Experts of a small language model.
Size: 12 layers, width 256, vocabulary 32768, 56.5M parameters.
Training: a variant of Muon for the experts, 345M tokens, 7369 steps.
Below are experts of layer 3 (counted from 0) of a mixture-of-experts language model. Rows are named router (the router's row for the expert), gate (a neuron's input weights, with its number), up (a neuron's input weights, with its number) and show model dimensions 0-255. Each number is 128 + 32 x the weight over its row's rms, rounded and kept within 0 to 255. Numbers have three digits each.
After each expert's rows: "comes after" lists some tokens at least twice as common just before its tokens as in all text. This comes from a sample of Wikipedia text that the model never trained on. Tokens count by the router's weight.

# expert 12
router:108115158096187154092152157160086081084139067120138184160139090073089143107108103126101123129195093140099103076175143115186180079087106066066104102122078140156133123101129155163132183170108167150131133091152178099134136151095119070074087088139129165117103183123072128109125077150096137139103169096162087161163162176173174078091083166137125076140082111184109052084103169122109123085130170119123170081164071070150127154170124139137141085110078136126125099190130164091135111160135096150155135130157067102118080091128117091171104129154137110172074137090092151123121177122110130152164093128107126159140162098157097108157124121089113097185119131146122112143146141153111129108156114155150111087124142160146177076105141145176080173109111150099144177123106132139067079083141094
gate1:107161144017148100112193162122144104127129149113130165170144163133158120126108166114154081092093164139118116067114138166104120081121109133096130152172165112152099100091142164125155114096104112119058123118132108116156075125117190100151187142154170120178135170087149124112116089144167143172112161161061145104162110142181186126125076129146110058136126102130125157131134094128173192114145156108133153085140168135093106117120088119112164105124207109089174139069137156100158087104198064159090119103136105170130087068116129155110080154109119121098126134160148131161095119152188088122094177110187076103132165085146080144107133154127157092135137108125062069139156143150139167100115165140138101184067141148096152196081128134091152146143093147129096131125127172032154132106107072
up1:135157124174094125122094108161138135113097102184151089147108108100147121128088122139136104176134189088181178129120181112166200134110145172187139141091108129074126113152152120134110100107102149137072152101047140168095144112122085099123120092060160098092166109166105126109150115190103101124168111135083128148162125127173090103129120148142131091101148142129096086135136135120159094161124154122090138136142102126101194118118095108168141136138020168157143069145111092135164096141115177189080072176117115139143110123131177106193180149148132099104161145146198141127103157122140166146069107113133134150116154170100137108133197106123151104148180094199120125185162122155133120108191121101135158076131097193112200174152169199149189154136131089108149188132121094101121115168199116
comes after: "\n", "\n ", " ", " Win", "\n   ", " Party"

# expert 16
router:168172136099167134118188141121131130132071148132148158141124147180107165108109098124136119158095135084148141165179112068167126116123127126121170105133163130130072120148074142093065124146130104143073187060141145199164118135079126138080084072125133108180104119077135097121110119181150086082147131159133134125205129116178128142125176079136118096139197178141126142118072076177135128060131197079090128108122126105130156129189189064176145099074146126100129083156083161161160103122129094176105108125136093082193105111097149182187131131152148113072125094151143110093095116132084119151085119178149127067091168164134145127148123103090151145134095113087066136134098120138100101170118144140115130194115128112081059139145147153106121127175108188110152093155120167099119111076113174
gate0:132154145142200147154147102203177121098174116104112117150071139170116126100095138109163106090124151136129143213139169116117134190151073107169161147167101121108128129151081116193139088138185188170157123147174136092142077101174113116055154129125083131040105112131071109135089139107114118153125161139094093187133084201158120182126155162109174184143175106101115142154103137091105141082149136102138149090160115144124144083101093133061115155110164155190046155115164083086137140190145185105138063128196108128125171097163138160135109152140104108097114148157150078118128121074167133095083126157115123118149166064134191126081116138143142075124109150145091172092139103109068061095139091141155127120114087130139076134140091130105125125144132117079141120099103143129112149123096129
up0:144141095170153168110119139103078057141165154142157116121081094125106169040077111124147092175137112130147111097136171120135096057168179119115145071074090154180100092153103148112160103111113133197116109131160123150103155158177137135113132092106172205122129096125153124158145203131095135128083111081070139142150171084117065101126123166170188124157081126142192107087169061173107099108110108107171144167106131123140070150102100118119164087115126199135156127041146182111170169159127158153123175098133112112123062133116140132148141105158110148103130072135176127082140122125128143118111111153199092167163122121095046123142119187158097153112103168111098122093096156183131053137155114120152128147099103144152198153114133177131131124155138128106154151130152151158089126145168097
comes after: ".", "°", "′", "″", "–", ":"

# expert 29
router:074146117104160100098155176178117138109094160167112126167114104131068112156108118110165143102098090205098133164118101090136128200125099136103147157163177088059117090094111126129115109061121150186126123099071093175132166153146149150082157060119132088163087095158186098112090088183152108148154153119144129140131139102138091089127127195085193079075130141081134151177086094085100163096128126173146131098145143152143118176155132123109121080115111134124097116117139097147075129074122071111122138106139126129118129128123213138195098153178174119147033077047096091103087110105101101088129097156135135149123141174125156097184141125124144190127134143157170135111083126104087165133137121137113093118120182101141178091127098173117114110148191097126138130155120173146083163166152079
gate1:086089191091143084072139145111097094088172110110091132129141054150131048138137133165119187149156094161139120108135124108129105194196190140151153153170156129088166102120177038133159123125137091124124124164128163093154172173174156157131101083182100133160090119079171163161137055099107096176118128088125164170162084123123149095112148116129113171152100089128144128141164123138116131103137147186112094151174099106144152091091146146107114168176158128107058140136071158165173164178215162172130145146121091158094069164109147079132108163108152140137170179175089123118150076110123106133101112113121132130140102137115154136124145158122089158137191125109113078160093108113118070165116174163102066116193166072092113122127177110148112070102139127113156154157133109122137156150097165
up1:121147120148093112144150102099078145129116076108100117163143144217093180169076128080070170118176132157103134084169124171166181162149121111121119117129169141098093110152153103110066134150137124107052067151101135117172115110062121123129158126107089136123155141125140088094148184153170096073125092129126137158132118139057121122186202184128179141111113120119156084167055172119137144185073101116131130150154131138151140077104144134191116099119139157094094160150097122158130186168110139130115166135110095117097128179137150124113075134122119146099145126100144134169145122073119129162090180095164113140073153141065145137171106161188100180093144119129091100136126081166159125201119093183128116144058157105077114134132055113108066062139156116115135168092138187107147098082155132
comes after: " the", " and", " a", " to", " \"", " an"

# expert 5
router:099148164166114107072140156116130115131110151158138094108075100119125151137125158117160121172166138107157075214106113139144114124176173177117153082181135110153122142101084162066168100083134148085105106162180140090128180072102177152147126210171136103115127139079167121108138149111166078110132097127121163154176118191137121162110107155130157106113169086142105132172159096111104119098074144158122186155108099105156106102080171133118173138143064135097145103108131159116123063179169077115114084192104193104058145140133120178082123137120119123104168106144157158141076071103123129160128129135134130105187139154125127101109138072171069089083083148127088097111114107137171170101139104096161136169112110089111129122201123141108123132031176157120182062128134104077087141160139154
gate0:126085116211109143157154117117144116113173111167137134037152160126124141143093110138143125134196118133168116170160171180122119098130141114174143081125128095164122088126082209097150155128132121134163137154128118100174125132174117178160100207165077138153093166163089155152126122067213094151160142139112121057176163141113149190193088098142154097160165072133147159126087094147142096158083153146140092088099081164112122179117168118131082089120138125173105084151108171148076108154157087084107112152129151153133142125121113157133124148119161129141125195211096201143070088147117107168137137109113088129165138150101133209144175132178123116130139135074143109121115149146114116148098191120150144154099085136117166186122177136176109193128162155144109110106063106145093142148142140
up0:120079100182120132099147115128130149113192149164116115055138138218206100170133129157111202134107140125129169094159110071107116067106086154138157096133109114134129062172128096123164095137182206125141108124153087101113137157118093108114112171134048169096142075164153124201109122162162126116138100140118132157121107138128122142102106132126164082126098157098121119171109159046175153138215152090190078091115102098113205155119170138170157168138134160148140073093141151191133118162136152120185137127107127106161116147158103159195129064075146162144114116104105090123098124163111148120094095095142166122150145150069145126107130104150129126113072147123139147096099161148169144150147133130110142108096115201128192174149140167163096103150094111134080134184110120111096095157086179
comes after: " the", " The", "'s", " Air", " World", " United"

# expert 7
router:083137094139105144087117121116172100154094166100113172134114101156160092152096104115118140113097154173113153073160101118131078122165146140158141139150083165157144114126128077140136114075153102162141096082083141123167148098118181143135145119121149149204185131149120188106107121107115103125115087093200153172164167111112083101137105150136109127149132084073156060198189156135140131097176142090054074077109174158081140164125119117132066184146080092133133133163142145111097111111075111117106118174123135133083162112102094094136168173105189131187097153146173111118103104133139160123088146129171110154157094055128137099145100135079196047084162189110143100097138136104167073158145083103118106123143154124191157132116106131186114075133054122101147090143152163195150100102129104
gate0:100117163117111155091126117167166136126082109168124146108121101181188126103141176072143087109114113119133129170130135070163085192129129117108108125074142141166180132138117164130116101110145101147228196154121115124101073088105068084117062167151116143055194159095169134092122141086097135094127092156136137132137136087141115067079065057165139162133139165081140077149110123117150172122109134150107123129106073104131129149130096154143096131125081087145137136132170164146156131085102154136104173149100189087126125113105189074131156068122101104093117136141167153101181169136162171139144127160084198154155166146164153136121119189126175133114116134107122028176144130102078111117148122168103110127124121128196178075124074135148185105116164153077152123138117121104187107133172127
up0:188175097115088176144145136146126165113121159142159104139146121125078091095097139092168152117106167170120080115078112156112118131110084146138180154140123163134145090161114112064136176090150149152161127110111119127106166192146113122162208058164146184145114157131078149110119164105159218108128103110117110118155100108116064112141107159181162124119152134125190146126066117056127109091186119147082078116137138165084144106181130122140111105114146173174110103112098098120169147145084059139100125081105159163053080086129175144115181164123128076078145143177081157107165104097174107093096087165106148078151145166131146074116128134137121154125170083122160154047080103104111092144156146069132128145121120157156151122104145114113126094108189127184094126157153170191146078148098129
comes after: " his", " a", ".", " and", " was", " her"

# expert 31
router:089160131084085173197113118177187148165114096082112102163171158114154107111175169158088169156143139155172096151068154094111077195123115102150095134140187070129098109140179134170108176160155148106183093102101079140088142123172142143150164168121134108105093174114102111131139115123091179154101157192139118094107088139081177152084155137125108124150092153101131160080169129102145144147107071161152141120104072164105121172109164142141112180126151135148095171062189099104167094116129139169168160085103147129061158102088130097106150101113140120118152158105070188151192103113159140155143157130137169085116147060152125145167086186100104142118109104140150119183100163088141173178115087159156119086092115125119170127098152126094141170145113159128145148072068086099147097074098113
gate2:119086103175118117105133109120131109123139121134119133154177129153131090155127149126205135109104168113156181167163116203133199143073067176149134160134124129143114097071117106112116110085095099191161154181090163099066119089120141127174181137104112175112145105138163103128107175155181140139160182086160099119172143108166102107110130114179101067126075123172097115071085112083134119177156101105173153153129157138111094198112131117163150112162143161115112059142141142116194140195140135113113142147145144063095106090124112111109164123130128147099101091141140144119116132142168181090077121126112095076084118123149121117185154092120141109158127111055180155141098139079127112124176187200223154163143158170161116128154083097082188138113082097071144142147117116093121119180149095
up2:105167107122114157131112102128147181101133136116165075160081174119155109125166144089171176081119141097117150146119148123180114117105094116153120157122117131084095126114127095149098097136137095127137158142121124104083136116081140118113101110085099158146095152147141120078099215163167144145095141056137079125190156062114117122149121073077135106120163134095090203115084156140115142174184109124108111094104107105085125143121122169059204129131201147120171133158178191122150123151129092122113108137188091108149129184107135081125125116102131101116045107128164165116182120081124192066100148122137133093117141155128183109190107110096140112110143101106200162131193152096102082099166127173149093083197146138115104073155140110093123143160057086122059151185123119130134145190088148
comes after: "\n", " |", ".", ")", "==", " =="

# expert 8
router:099117112145180165108159148139103112136099122159155177120117066162082156173116163105110108066103127118114118154175180061152157154122054136089154094172101137101170067210120183131161140167119138108067121135124153120173122192069113123096116136112160095185110159102138115090100129168110116160179057114128122169137109166143156197147177123113069216119167126124134107141100142058158139096136150093112162145104106147077161101138127080129143130147140188089121141145133170139104092181091189140129063172158097121128177180171088121144109105132119167159086132074153082134132167142102154098108148076126143135099127179094143169065129117098124077171128106093124074114144103084143125149154133131135176202133109113095128124124168090067099116150121111052134131105170144143129143121131129
gate0:058114147098216163172161128120181135121090126101139153168094158143136154152070124126088146144173124198134140172137127077116091124126096120121141150153165171152095155136109098198139106131098103074136153095170079113066073098124095154161132179165120146088079126171120091082089208105097111093136130189113132094159166145077140134097100141174123117142123137073128165153121090087152107175174094140128197129071130125173161125106133134129135146160149166145138099119153130079146074131132134120100111165106192149128136128100150101115153084112094134173157168101162151105085178119119164120143068099140105163176192137155121140097130094146049099153191107093133098112124160132206143137219105158152169168120102117120119142177151183096151152138147128102101145154065098120102168151122164
up0:115123117154096112130116103084111169104167087123115077150136155106149144126096153084062108131052157145113180151128178115124176149149064174169194153158137135152136151184161087077135125108131112133123181132180111190162128099073152115146188113114143114125130153076166083121155108186090144083133188141055124152196105189072085132091152140095125123125103099157164096140174145121102126105119109141095135145128092064209136123095128154145166091166146111104145151163108156188132098105113114115138133219168137085115121097142083121109108136173049150055152157182174149148080139100103064124125165202075110145126138108092110169176088132124140172165114161122104141162131141113107118173116174122131146121068105120116150138104119145122101137103147084108136116098124152046099094105114131
comes after: " |", "|", " 1", " medal", ")", " 6"

# expert 2
router:174149081152073183101186074098071083181129121095162108175070109088149071162121120044149139093154154159105090077153170147153154108097061133075096099162099166140139125091128131112155117159137080105119090093126135169127152091154175134089147103107158076174163133105184088166127129094086133169183140133102158182117123082124138163109141104176174146096158140125098130140125118150102157167152116126138115137064090171084114102167146133112161099169171103159106091172086173133124104143146181148134178118095130123159123098099084145162140120174115076166093136094136146096098114126127123154184089173123131164106170120110088162168087133119091156166170151158123202094132157123102163193179156134106126098101164110095154100114135168079131122156197177100152122118111092105087124164176082
gate1:152126215125103111162066086127171123168148112089176135176148123133172114139105104078076137160086133096138149126078177108123181093068158131121130082163088191173100130098110155129101155163059172145185202185130100099108115097129146127144089145155145124156113081132135177153106133137171180110151164116136115149133146117116171136156080101165138202110160093086123126130150150112105157116110146131117141140109131115113173164040160156130138096125120060138165102180142132119112099186170162104134093162163155175119103120172140146114169086062198121142138127076162133163113151148149137113101139148196131149048123153113131131195102128105146104162140129128137096181122127165106084118126178227085155113097179136139123155143106164120131110145162201093129143179122098140152156088139168
up1:088124147122102103179114102132163160117170158133140077089126137121132134099092091086191147153196113123131126115112128102122113142152082084220156125143169147141098167126063109103066217135133135077167106141095082144115175170107124180119144124204146119145188188151133117161139111160138117189165100124157117137097133081155194142063146120088113139148092087115132116144139149137106146157170176168126110081045139130134139129116102185073145170111173117161152120137118094148132144182085126101111130045136128197091172102160085136160137165111108111103098116116127097125114115114187125165104067127135130139159066133191130091085145132123151104120108153151162120144085156167110156154155124118145146048117137119128152144055172130126086180089120097140082137160130079151176106151087190
comes after: "\n", "==", "===", " ==", " also", " ==="

# expert 21
router:083152117150157121067169175146118092075107108143089122098101118108118102187097165111160129160166071079156077167120158137105142133174188160073103098185111122153118123111082156099102096123131110115048140171121172115118138094108159175084111122151151108155119147125131105163096168106149072097147134121123167197128163143133107120080117120115194129082083154166118098089137126171074107083161081076129170164122095092110113132134144130151140102136074111065142075105096111100107091157140120162164123151154103077131157145121185169146094136164149105148078152093152125111084128095086096151125152132133189122139137195143153077111119114113093068135072157089113128103195085133175169151170137120177181135078108070097123120212157163085115150135179155045139135141143141150133080156133156
gate1:156140169116131111125171076098079112086119144121102106077137207099174055107121114121125051109092119103110100147096137158120143147127147123162132142153125157085168101118181121124121108184117163120144170116137184156068115120134047165171118112154094135132184122152149127113107155100169101144106113097131141146115102160158139132055170157089146088123095176162118106126088132178079136094130138082098138121163113100110069127022166170063082084163143108077076129113127140144177148116100084194140126191145193114157152141091146151184133134075090126143128152082126150133035139080091117142076144156110097132089140113182095089150129091074110165143109147105165116095161119114143168150121155106163144149125196156116108156059112177118143127131126119072138080136096134147098090108155148
up1:163067111133178123142161106153129165112099158124166114109100119154064091170151164171126196103139121144193111096212135141117093111179127225156109120093121108145136137100094092126164118154110131155105122164053145149154135088162121049112147115136174141129202201083179170118141094145083159141125071169160127108125111071120118133079111158139144151162067132096148159132135103130138192165111134195066092101170118126095129152151136174137111155098170091104107163136104077075147082103106114092119102104075124113172158151093097128125065132157124086184163110110111145142075120181127117117138168097168115079144063135108165079088130117069146153145098120141140086119111183133126116169088112120116132112137152223153143143115134162163163124112096074163087123136121128083131138134137147
comes after: " the", " United", " a", " (", " Air", " The"

# expert 19
router:093150089126169145166100142121170147155131103161114133104132114153091102133105087093105149141150086130140134067060144102115130119111126119206084185094106154187098152108130049170153169089094110159108181162127110129074152095132145128100128200152075086120167176150109168147183172149061163087152165101103063105093129147119088125175157147106101090177097134094146144114101108114122100101119119164139115113084177163176152092142119195124088109082077093169139119081130070133097196088111099064183132108083143162137096098167112145074138153100061184113133140174176152161190106129134127124133127089075142131148095152142163123103107151153129089142074069080119123115122159177094150148141126093117116131093200132141132108116125071120158092132108118142149131149104119173207116119141108
gate1:112134139175178130086159202141150152087123104133142100155086131117105149104169133104113121060123114126132126126136116177140129160173107127102166095115083193118150134136083103131147071139138153170170121162035093111178125107160091135111156162116169195123111067075128096124091144106058136160121157115100071124208085142095119123112146102094181099138097129145145130149137152135139088112135110102111169150134142165139161170167072123167127133153139089114067160099106117111146135120120145124182163091142139124137128087138135134112116115128121160092198187161178162117144121092113145034093111128128170113178136200133082130171136143156092160139140105138105159066136129113166117113161116127167148165187195149170135064132127145097134116189159108103083064121180157048134107226130110
up1:148104172189160091116141112141107127134140114075124150139162224122056137158116134131153137137116072133148101067138112155134154114106126097135130142114122133187116134144117148159171107119130152112124114117104102077174163119115137120082106144121093134125160144086115152125141158138198098180170143106134101138124134138113095159174075087098079195129096136155207066142076191112110172115108123114104092177125126166148052127207089138190134175124186035091108032059185148141167194151131137120160119090109126101131156173154177141100106104095159129109144124106129195150162179107123129120146095194177163135090144158122097111151172134118095062134111086149096141103106123138173125131148077123167143127162087164135139095100113133147143166184173114109104108143158155110113143078103127
comes after: ",", ".", " due", " However", " more", "\","

# expert 11
router:159088106139141140074199190127107088095069134165139125113094069138099131173098123096148130143132106113100086121166149098167175120088152079061157098167151153129142127144114153089082087121126077126087142086126120175173159167102143120071121092105191080161084157103159080105103148183152103072152149093147164134157184103170121123137102118158163127114152135103077111116085127152065120068146173118143173126089160144110170126199120113130169101113123141098128101161074107138133108093123123134095115129176058086190108106111135184188155163193191105097056128081158085112107117167060133150094076170149164164086130195141120151156123124123084163169114087127104123137120147119141107154176100143154129132101102097086156071110106147156104121152131150106167144133169114124098112177176126
gate2:178123139127159134145128157123206144144164133102112076109075132134161156106172140192162208124106105123096119113115194105193118135107130118161129162109083085107181129134199095134104106137143077077092120167090072156106109087126167084190125094078097160140078120122123147149166155103142116177133138192145124125099084145121096156177124108066132116111175136078114127131116069180134139166095157131169170128117080111174106163077129141102115114152113172106080153112149135148149155146147204130119120128151134120130157125181116140084120102126133097093097074173135207115162150166153176027148091055072155127142094141103120155123106187113120127080110101128088121165101065069125129086172125129139120116129166125100118086129141130150113119081088160145145129098122162158126084108040143
up2:154169126133088079148149173098135100102136092095107071185126161144130183161140090160123116116096097094136117173109128135103113169143123144138104096147143185177141148124045176124145117131163134157187163068151154128115106140155119142091188074177087063167150103189109062091140143147087122171134157135192151127114102136079137172125132101189081128138149131095105105086143133116215161112131143203092110164103095138118117069143089081109100119113114114184131226147139129122106177148116068091103136117114119104150140181118126153071131130108103147121114056112108118082141100111197131145070099172109117143124122082135122118146095082138100124163152135065104150132139110092149139117161133106059089092084090134073151111090057101151165122074143123179138109121154148133082170139090113
comes after: ".", " |", " in", "|", " ", " to"

# expert 17
router:170106109172118112151107171111099155190090117102146063180135132133168158098161137087169194116130096200130108074097104170145191129113078110119166102111132127148099158159159133139146066128180121155192106130050100111116106089077157120139132133106106189132185120090156098131111134118101088114143128126131192173165053127117100104161122090114161148111158086157143102141183162135150126168119096127155087147129146172090143083121164108128072163173179091079126142156160157177177129162089132126167173133121185126092139120186169078116121129143111144091165125095158125113122146159165137081088114149182104142089078137067115134111163131168136127166183106168080133137130095145109129084147133129085177163125144178128094134097095117193081084145107141144081188168128168122111087166074082
gate1:174171123094142105146164153106154125121087149125096118177137115157095068094113142082120165128106107113142165105113142110120133133114076198135201107163112147098112059119172127144168073153137096092171154098077154119132164089122129138166094154152136124134111120147122104153090108182148095143157216055205143111147105188106111135111091083155158163085135101109100088073088141075164106167129113140116125185151129086081116135122158094122142092137067200156109149177151218065130110182146162132175190115142127106089135110129118087128137110164101099156166161123107134134109120152148119131087112168193072100085048120091126072149165153113122103116155140075109126141167106171109154046134123100103118099109152119146153132117070172117055159118123087128106174106096139139127107126166103
up1:141079163206054135133090104155174107083174113135176083110078121160127222146048150094117146122170154116131109125142155090152121150117114135139144127159137160116097159144124088161098146077091123129156165160114159135102188168138107123116105109087151136150149147077121125092158126126091130090107120141146116103143144109052100105144168149110141116178086090085105196101103110106101194131109145096121145150122105094115100095114145112083074183121149101060137227117090137187127117082122111103108137129160163126089153164147139147153097110172137138158118117096117056143164134143177127083089122106148164120101191154205055147147142174098142152151134147092106191127140158087160132156132146181125100104120125141083099100141107122199126151197110104133171148174098139081125163138153051
comes after: " the", " a", " The", "'s", "==", " Best"

# expert 0
router:072126148108149160109136164147115109117135146176148168102112113105149067092134087135169092126156082150108100152076095177146146159156210135121163203208172124119118164088100061093140114154161133096152090116138143096107130155108177169137075133116127139099081126078121107129144162133127153079140159137128141098147138122159120193099133107141168136105160112089065129196124142105097099169122168128154102095113151147145154081146129153149150108054070094133192130166162142137142109128139048099145163145107156104094179080130134154068116095142182150081202162168183099080100119140137071074102085092110106135133170187121132095108163099093119184125100071190154144109168167169136116124129155067162159147115182130115069108153101111145114116143144130142141100161087101138126190164088112
gate2:126124089139125076112180173188135147076101126116141130141123132190109149106104127142110126132073096157061118130134159120077146137121078169114141156110142134073153175124133070098112137132080175149120076075151107107122104099130164157155074174176064134097108145121113131108126103086122144097134141140188149098158108172173108167173089156138148169114135063166085158143108108133146139195147106145067136126179124122125129170159070122093137184114105081156145172204140140131064149159131117112156083112113127121129186142094110108080140131104124096114153094037102135126135162197075157138203112132143165070127163113107158149098128154162104084124142129139087154098082097154046052110059126126135152106106164132150181107113103107092139099141221080136112132085133110113128140085108098
up2:143102091145135095117123114153118077121140199053160111142161152127184098045126141085144162145174110126090091095158069154108172109137133082129166100139172125145108144117111148129119112119155081147093106110172135112082117075135191147137126184115151142108170143145105095151107074202122124165133073138142113091182096137103111132140174155140098096121119160152136157172070137123148109212096173085063149117148101113104129151160120113106108092198100227132209162147120133098087093155138121112143087143162140184102148155096122144139143193118165108133096138114173128110070156103107109086158123140125160185117160102124146150145143128167128180059052107124140135092103157105113165101106161157149117088131099065121124135175071145118052132083175059149102164117110155113109146129119102
comes after: " the", " a", "'s", " his", " this", " their"

# expert 18
router:084098105097128123141129049168173171124146170113076159105131138138109166071058193124171093081152128175099164126085103176126114104163139097152112145125090140088166138105101101180128183093109112176142095138087094120087194088149120127130136082127118148120144094182103130139179172129124110122107187102167102108072119130086121142142094150090164112144118116109178177148115093167095181131149114095081091156140118124140147091115141194102124123125170119152099165094190110149130160141076071070111160098159151167135153110178106082122134145121111102072238158179069158140109118126139112126168084152101092133171112090091171125082151100185196182132142111181107088119137103117111125082095122135129150150136128104138106108108148075176121086129098130184164175147153139166141102173130088
gate0:096087117116145138132125098164138137161071127158112064101117109118095178104116180143132100123166075142070072152103162159117089185116114137112067193116106066173105115161129117117153195177165095089158057184108097097132130167203151133139162109146133127154122133120225068122120100108122092143174138098119100164117097087107107162117152096168134123163149102121101095111105081127173123131173089082056119102100122124200113105144074138171180151145125086118130128132153117152155121134150173130131056167133163148109147146147081188133095112090169183124098118133113133085117136069150112156130153116096175116139192123123139154114117158133116136071109197126193121152143122198109094133086191146150091103125097147102142090165157180142133153150171094102088122159085092126123181129177115
up0:082149113075132151106204133167106136133139136126070108121069119130106149108132124162117123161122121129131141092097168183167128109119103175178110219096097146160135150181124145115135121117069145149210153136151156115136139111158094123161116070142171110124140140139147141133178121143167113154100229096135130077104121098140137108102117113123119195151060138129116161156158132115123117155111103123112117150090097129133126133125128186170131141117122096128133202104092140161087107108137152100175081220158098228129185175072168226120166154187139128147127223129185137145104140090168097149183122114092177139141132124154130120149125130072136155139096177110132114173169102171126052114189173129191124117140113117153138148126167153147163152124167149103151102127142118129140109118167182
comes after: " to", " was", " he", " and", " is", " be"

# expert 10
router:165136188122106081129069129108087105113152134137117077108109113121216142137099096130115130105138149073104124191158134147144151081097171173140092143101135112181132087068067137153143112149060097165109125116136112129184125130111100133107161085142114176117130107139099080166150140149126122089170127108136079116098157114117144068085111108152074088066125148144085160104111164144125174181111168111153196127089171097113142109083074077055190144081101112126156121128066156113135141174189172158122167142154147071185104131117120113185196166139150141165082056155112102125133146107123074116147114151138122126106161153158098143164122068167088109139099186113140133087143140097104110086172108134097141175081058093133087161138151172155120095176134109129124128059168166129121156088134120
gate0:177054133116152080144134087111156147137143116115136157162168190153193138119106104108096085118156177134172108097111113162130153089150185166154165140140107093117133144135139124090090136153152103100094123124123109123091120139174103136197163203165181093120153181143171133108129152059104184181131139099149128101110193200162130142047128154172096162097132156119104086158168103111151083104096158086101168107105114050159176110114142077087146150197045150160136089079086094144136120123158123189120183149097190139147151079141133146136121155147081175152142144115100120173140135100126110160139097105121125159112143109120063124126124129131124131146129120084115166092147065129088111118079168154116103112158113115149061135094123167133147109205102136162116103087161130153144111079132210
up0:058104128110164104163100154154103138151115093195114113097102111105140143093116155098139076121138173138152113159114146119137116126176116123117168146152150134114116076116149223128115131136096116069100147124107119132114081091112235109145120128093072068091135109114152165167092125135166102183114118134102163149172131078136125129131118091120181055195084185124158160105125125131123162131095139132140120098157137173134126091147190090147127126083180119155112120165160138130096133108151102134169091177087163120133118094115143119123141124153161183098128113080056092089109128160181099197160106178145180108147096092151140140147139113133154085118121077122121142142170205186162134138181110158163091128105110157165129142145088122179100169079088068061166143032075190113141143131096161
comes after: "-", "\n", "|", ":", " •", " Location"